Weights of a small mixture-of-experts language model, trained from scratch on English Wikipedia.
Size: 13 layers, vocabulary 4096, 25.4M parameters.
Experts: 48 GELU neurons an expert, 6 picks a token.
Training: 462M tokens, 7950 steps.
Below are experts of layer 4 (counted from 0) of a mixture-of-experts language model. Rows are named router (the router's row for the expert) and show model dimensions 0-63. Each number is 200 + 20 x the weight over its row's rms, rounded and kept within 0 to 999.
Before each expert's rows: a language model's description of what the expert responds to. This comes from a sample of Wikipedia text that the model never trained on.

# expert 14
Connectives and openers like and, opening parenthesis, the, who, or, ampersand, in running prose and award lists, plus some heading word endings.
router,200,175,176,234,202,195,210,204,197,201,207,208,214,205,186,219,214,153,203,179,189,210,187,179,225,211,187,175,182,183,199,177,164,200,184,195,246,199,199,224,202,208,194,215,187,209,162,217,213,201,195,218,197,182,171,166,213,146,235,178,213,181,212,192

# expert 55
Auxiliaries had, has, were, are and people nouns like children, people, life, woman, members, often after the or his.
router,182,188,194,202,190,194,214,203,213,191,224,208,204,204,181,161,228,165,198,171,208,178,201,187,225,198,204,216,183,194,181,153,163,194,159,213,181,219,197,217,173,176,199,185,188,228,170,212,202,206,197,210,178,197,193,184,201,198,194,168,199,185,207,256

# expert 57
Periods, commas, closing parentheses and heading-closing == ending a sentence, clause or section title, often followed by a new paragraph.
router,197,219,108,209,205,191,214,203,186,168,194,191,179,213,190,229,201,188,190,209,179,176,219,185,224,192,209,201,168,203,172,196,181,210,161,202,236,227,191,217,243,215,200,201,198,235,191,197,167,185,214,200,219,193,222,201,186,190,148,208,202,183,194,199

# expert 3
Pipe separators and blank cells inside wiki tables of results, votes and statistics, plus footnote digits, dashes and semicolons.
router,214,214,213,187,209,195,201,201,208,201,222,210,202,191,247,220,216,215,177,144,220,235,196,177,203,194,174,176,202,221,161,220,220,202,219,151,177,202,189,211,205,204,203,209,218,208,205,204,222,204,155,203,184,196,194,218,188,216,217,191,199,188,211,177

# expert 6
Political and election vocabulary such as Party, election, primary, Republican, President, plus cells in election result tables with votes and percentages.
router,218,187,188,210,224,201,201,216,249,192,208,195,187,199,184,240,224,178,193,204,226,210,189,190,222,186,180,209,188,180,184,178,167,196,187,199,180,211,199,183,191,228,197,223,226,209,210,205,220,204,202,221,213,194,159,193,228,186,219,204,174,181,221,183

# expert 52
Short letter fragments inside rare or foreign words and names, such as a, u, il, ru, ul, split character by character.
router,170,221,204,251,215,194,197,196,214,198,205,200,187,216,252,167,191,179,227,201,203,197,169,178,194,197,182,198,224,187,185,183,247,195,160,159,175,214,180,200,195,192,196,202,162,169,213,192,181,171,151,199,206,185,201,172,230,169,214,188,200,192,209,228

# expert 8
Closing word pieces before colons, parentheses or line breaks in headings, tracklists and tables, such as Dec-line, Scram-ble, hyphens in years.
router,163,196,209,195,188,198,218,211,205,184,226,200,187,205,212,218,196,186,202,181,206,171,163,144,192,193,193,240,211,187,192,167,227,200,217,206,186,194,196,214,191,236,193,212,161,170,196,220,170,171,188,215,209,193,197,175,235,163,196,172,184,183,230,248

# expert 36
Word-initial stems after the, of, a that continue into adjective suffixes, such as econom-ic, national, public, Pol-, med-, anim-ation.
router,197,210,181,218,208,204,193,190,213,202,222,202,167,196,209,192,239,192,209,216,243,215,212,180,188,197,206,227,202,147,203,117,149,200,190,208,208,206,196,231,186,180,201,196,204,198,182,206,173,215,179,215,193,190,211,215,209,201,187,206,165,185,222,207

# expert 43
Middle and ending pieces of proper names and Latin taxon names, such as burg, ville, ski, ian, and genus name fragments.
router,196,192,192,247,187,188,216,197,174,199,239,208,185,199,235,184,194,170,164,194,198,158,167,221,177,181,229,185,190,176,177,159,211,195,178,200,211,232,192,209,206,203,178,203,190,181,161,202,200,152,200,212,219,182,181,199,203,166,223,198,208,179,198,231

# expert 47
Starts of compound place names like New, South, North, St and assorted inner word pieces such as ew in New York.
router,194,168,211,223,181,207,216,203,225,189,213,202,193,205,224,218,176,169,181,210,204,187,170,189,234,192,148,241,222,189,158,159,204,171,204,212,176,210,196,212,210,244,205,225,176,195,200,210,195,181,183,221,200,192,185,169,216,169,187,185,165,192,225,190

# expert 34
Possessive 's after names, plus and, commas, periods and whose linking phrases in running prose.
router,204,202,179,190,251,182,204,219,155,203,183,217,211,203,187,176,244,153,210,219,214,198,208,196,231,199,196,180,175,201,195,199,201,182,174,209,247,197,198,193,162,191,202,219,162,217,192,209,180,193,202,221,219,173,180,203,195,180,196,161,202,169,212,219

# expert 5
Auxiliaries and copulas after a subject, such as was, is, were, had, may, can, plus adverbs like also, not, often.
router,194,195,209,171,203,203,189,187,197,138,179,200,223,206,186,259,209,187,169,218,157,218,200,212,192,194,198,227,176,207,167,190,187,153,171,204,210,215,190,209,172,210,194,204,217,232,200,196,210,192,171,211,164,200,196,160,181,182,216,220,238,201,222,247

# expert 2
Inner pieces and suffixes of Latinate words, usually after a prefix piece, such as inter-view, reg-ional, dep-artment, fem-inist.
router,169,195,182,188,170,192,228,202,198,163,219,189,178,201,196,212,198,175,197,202,197,224,182,175,179,191,191,182,223,222,178,154,167,181,215,194,216,200,187,216,196,242,201,227,211,180,200,209,200,205,161,225,208,177,210,207,201,175,156,192,192,188,235,218

# expert 46
Past participles and verbs after was, he or and in biographies, such as appointed, played, won, released, became.
router,208,167,181,178,240,193,219,189,226,190,210,208,203,210,207,237,183,213,222,215,196,232,173,197,176,186,180,236,155,187,206,183,171,170,170,202,197,208,204,151,198,241,184,184,228,243,165,215,187,209,180,214,184,188,181,179,209,170,219,192,208,197,245,217

# expert 48
Generic nouns and word pieces following the, a, this, such as time, number, points, design, games, and a-head.
router,193,187,191,207,185,186,212,191,193,193,210,208,197,200,185,195,248,173,215,182,208,198,177,163,185,190,203,211,242,201,167,154,161,203,219,191,183,200,206,199,210,187,204,215,225,203,183,210,182,193,190,236,178,176,152,176,209,213,192,176,190,186,223,249

# expert 28
Sentence-ending periods and clause-linking words like who, which, but, although, where, while, often in prose narrative.
router,179,219,142,197,219,198,201,200,215,165,186,204,196,200,185,229,213,172,193,205,172,171,214,180,233,196,224,192,181,201,182,199,223,202,168,229,218,204,196,169,207,206,216,237,197,233,198,206,179,188,204,191,222,202,217,223,200,206,185,190,216,203,192,206

# expert 31
Standalone space tokens before a number, in dates after month names like January 2011, and in table cells before figures.
router,188,195,172,226,240,202,198,193,195,211,213,209,247,198,182,208,216,206,228,193,212,166,202,223,223,219,197,167,193,176,202,211,186,213,175,211,260,190,203,174,186,184,206,203,198,196,225,206,221,199,226,192,237,205,175,179,198,226,176,201,217,198,192,186

# expert 62
Sentence-ending periods and clause-linking words such as that, which, who, when, where, also colons and closing parentheses.
router,180,222,199,182,232,196,221,207,209,194,178,194,196,206,195,201,204,179,173,181,176,165,204,162,232,196,215,164,210,195,200,197,209,183,179,187,189,216,200,158,146,217,188,229,193,246,168,194,196,185,200,231,239,198,185,190,217,188,183,180,231,192,207,188

# expert 35
Lowercase inner pieces of proper names and foreign words right after a capital start, such as an, as, ion, in Ziranbuh, Pumas.
router,207,212,191,178,212,199,207,208,212,205,182,197,186,194,234,176,205,188,207,205,196,181,184,202,209,193,195,187,233,198,216,135,195,187,194,148,165,212,212,206,199,197,197,213,173,170,159,195,200,163,169,207,210,199,186,196,209,187,238,193,204,197,195,183

# expert 0
Line-initial markdown table pipes, separator rows like |---|---|, list-item line breaks, and sentence-opening words such as In, The, During.
router,217,184,204,222,213,202,200,190,229,182,208,205,187,188,241,243,226,174,234,219,230,159,183,170,209,188,162,204,205,202,211,191,236,177,207,179,227,202,198,208,210,196,205,186,186,228,238,218,207,187,165,202,195,197,203,211,187,193,184,193,169,185,212,174

# expert 24
Periods and other terminal punctuation closing sentences or paragraphs, plus periods in numbered lists and abbreviations like No., Vol., E.
router,181,216,193,177,214,184,244,206,227,169,197,202,214,203,221,177,210,172,189,155,175,166,203,195,226,200,208,171,228,196,214,189,207,189,169,188,198,220,195,160,187,201,197,205,200,218,171,208,178,200,206,238,235,188,194,207,185,191,138,182,213,202,214,186

# expert 40
Single capital letters starting a word, mostly personal names or titles like K, N, J, D, plus stray byte pieces of non-Latin script.
router,227,168,195,174,191,189,231,223,191,214,187,193,178,206,225,176,187,201,235,212,207,222,215,234,192,205,172,168,210,187,207,205,188,211,217,188,189,211,203,200,219,187,193,224,171,194,201,211,203,160,206,204,179,197,178,193,221,221,186,231,233,210,175,174

# expert 37
Function words opening sentences or clauses, such as In, On, After, However, Since, and connectives like and, of, which.
router,184,149,206,182,226,215,198,219,235,176,204,212,192,195,227,187,197,184,193,174,209,172,183,164,209,192,176,184,222,170,200,183,257,168,216,200,184,224,192,195,165,217,195,208,180,167,193,208,202,185,191,197,165,201,217,200,229,167,213,184,182,187,229,187

# expert 22
Word pieces, commas and brackets in species lists and classification infoboxes, like -idae, Genus, Species, Family, Latin endings -us.
router,182,197,189,233,174,193,212,199,174,200,228,196,209,209,238,181,205,168,168,150,210,177,182,204,181,178,200,186,201,157,190,157,185,200,221,171,206,211,204,207,204,229,199,220,165,216,156,198,212,142,189,246,196,189,195,191,207,187,202,197,218,185,204,236

# expert 13
Suffixes closing a verb or adjective, mostly ed, ing, ated, also ation, ly, ural, as in released, ordered, Atlanta-based.
router,183,203,211,180,188,203,208,209,191,203,208,198,194,211,199,204,170,195,226,164,231,158,163,208,196,181,175,208,160,197,186,195,193,162,207,208,217,209,213,200,220,242,187,214,171,210,237,204,178,174,192,214,210,194,177,176,200,206,215,185,157,170,221,179

# expert 10
Bare space tokens after colons, pipes or commas, usually just before a date, year or figure in tables and infoboxes.
router,231,182,221,195,190,211,218,206,209,212,166,197,177,196,188,217,202,222,205,182,201,210,229,225,186,204,183,187,214,172,183,225,209,219,167,173,198,196,213,193,206,191,197,178,229,173,228,200,220,216,210,172,219,205,210,196,171,221,169,214,234,211,189,171

# expert 25
Pipe separators between cells in wiki tables of sports results, statistics and track lists, also semicolons and closing braces after superscripts.
router,182,219,188,206,212,190,218,193,166,166,232,200,190,200,235,220,215,198,205,143,199,216,194,205,189,192,165,196,166,226,201,222,217,196,189,192,202,205,204,165,182,213,194,218,204,190,214,190,225,151,168,206,184,181,177,218,183,216,229,205,206,181,201,228

# expert 27
Single lowercase letter opening a split word after the, a, and, as in h-ypothesis, b-rought, s-ections, c-learly.
router,175,221,212,232,179,187,227,201,196,198,205,205,181,202,197,189,237,202,190,151,206,234,222,189,214,194,198,224,241,212,185,211,176,186,195,135,191,191,198,181,214,164,198,223,213,198,205,202,205,226,193,220,156,202,208,191,180,223,167,213,207,177,196,233

# expert 15
First piece of a split lowercase word in running prose, often Latinate prefixes like con, de, co, pro, as in coal, constant, protein.
router,179,204,218,214,243,196,182,195,172,222,224,208,218,203,174,206,207,170,209,182,220,227,195,208,190,200,213,240,224,140,214,190,195,200,171,180,189,204,209,193,199,175,211,209,202,214,191,206,197,209,158,202,177,207,182,194,207,208,184,225,200,192,215,221

# expert 18
Short interior word pieces after an initial consonant, especially in names and taxa, such as C-ro-ckett, law-y-er, loc-om-otives, F-al-conidae.
router,163,218,194,215,208,200,212,210,216,192,211,191,164,198,205,190,163,193,211,172,246,206,185,137,199,196,187,171,226,217,196,143,226,179,211,173,196,221,204,205,217,203,190,225,173,185,189,188,196,146,173,206,215,178,186,210,210,182,208,196,192,192,211,198

# expert 12
Year-prefix tokens like 199, 200, 201 in dates and ranges, plus opening pieces of common words such as compet, particip, appear, debut.
router,211,212,190,155,232,195,200,199,211,183,220,205,210,215,215,224,244,206,189,204,214,201,172,182,221,194,191,227,218,206,151,142,204,200,218,198,196,203,199,219,170,218,182,202,222,200,204,199,177,215,185,212,165,182,222,183,201,183,174,161,186,204,232,192

# expert 30
Byte fragments of Thai, Telugu, Malayalam, Greek, Cyrillic, Chinese script, plus Latin word-final pieces like ing, ow, ong, ound.
router,169,217,214,206,178,190,199,184,187,206,231,207,192,211,247,177,183,178,234,173,182,145,173,202,214,201,180,182,238,188,190,175,239,189,193,193,171,193,197,193,223,189,196,212,157,175,198,198,171,191,176,219,215,175,193,179,216,162,200,182,168,196,212,211

# expert 17
Pipe characters separating cells in Wikipedia tables, mostly after numbers or names; also semicolons, votes, won and percent signs.
router,181,217,190,208,228,193,218,187,174,165,236,198,185,206,240,218,210,203,203,144,195,212,191,208,196,197,158,195,164,229,189,226,207,195,198,193,203,204,203,171,186,216,202,224,203,191,206,195,227,151,164,210,188,178,170,221,184,211,233,203,213,188,202,214

# expert 54
Year prefixes in release dates and album or film credit words like Record-ing, Cinem-atography, Released, version, Album, within discography sections.
router,195,185,186,186,205,190,227,192,219,166,233,199,189,208,205,238,198,179,205,192,225,177,174,174,209,178,174,218,211,189,177,164,205,194,229,192,183,217,181,212,205,247,197,192,195,221,214,215,207,189,193,238,167,183,165,177,192,159,161,188,194,193,247,205

# expert 7
Generic nouns after the or a that name a work, group or place, such as film, season, team, game, album, line.
router,191,191,169,211,213,193,190,202,204,176,207,200,222,171,166,249,198,199,229,216,199,182,187,221,190,206,214,242,232,168,207,201,187,200,213,191,150,214,200,158,229,229,190,197,168,195,170,195,215,188,211,240,184,191,195,193,235,176,160,178,199,200,204,214

# expert 19
Possessive 's and his, her, their, its, plus commas, closing parentheses and final year digits in dates and life spans.
router,224,201,223,196,237,199,210,200,220,221,186,197,192,210,208,196,206,159,218,227,194,219,182,124,184,197,186,205,176,205,221,212,215,191,185,161,251,208,192,167,173,225,199,213,197,186,223,204,196,178,187,206,178,200,196,183,202,198,181,148,167,180,242,187

# expert 59
The bare space token after a table pipe or comma, just before a number or year in statistics tables.
router,226,240,205,235,195,210,187,190,205,199,215,200,234,198,222,228,238,218,180,192,253,197,214,224,190,216,195,169,217,218,167,212,221,211,160,180,178,173,184,175,216,195,201,218,203,216,230,187,207,226,208,196,173,215,220,213,202,219,163,211,175,206,202,170

# expert 11
Single capital letters or short capitalized pieces starting a name or heading, often after a table pipe or list dash: B, St, Cle.
router,215,176,214,218,199,195,215,193,241,198,210,191,197,220,230,174,208,197,204,189,217,236,205,163,198,200,138,225,232,209,203,197,201,198,187,174,185,202,205,197,210,200,200,197,162,202,222,210,202,191,188,197,180,188,204,205,215,213,151,201,182,201,202,172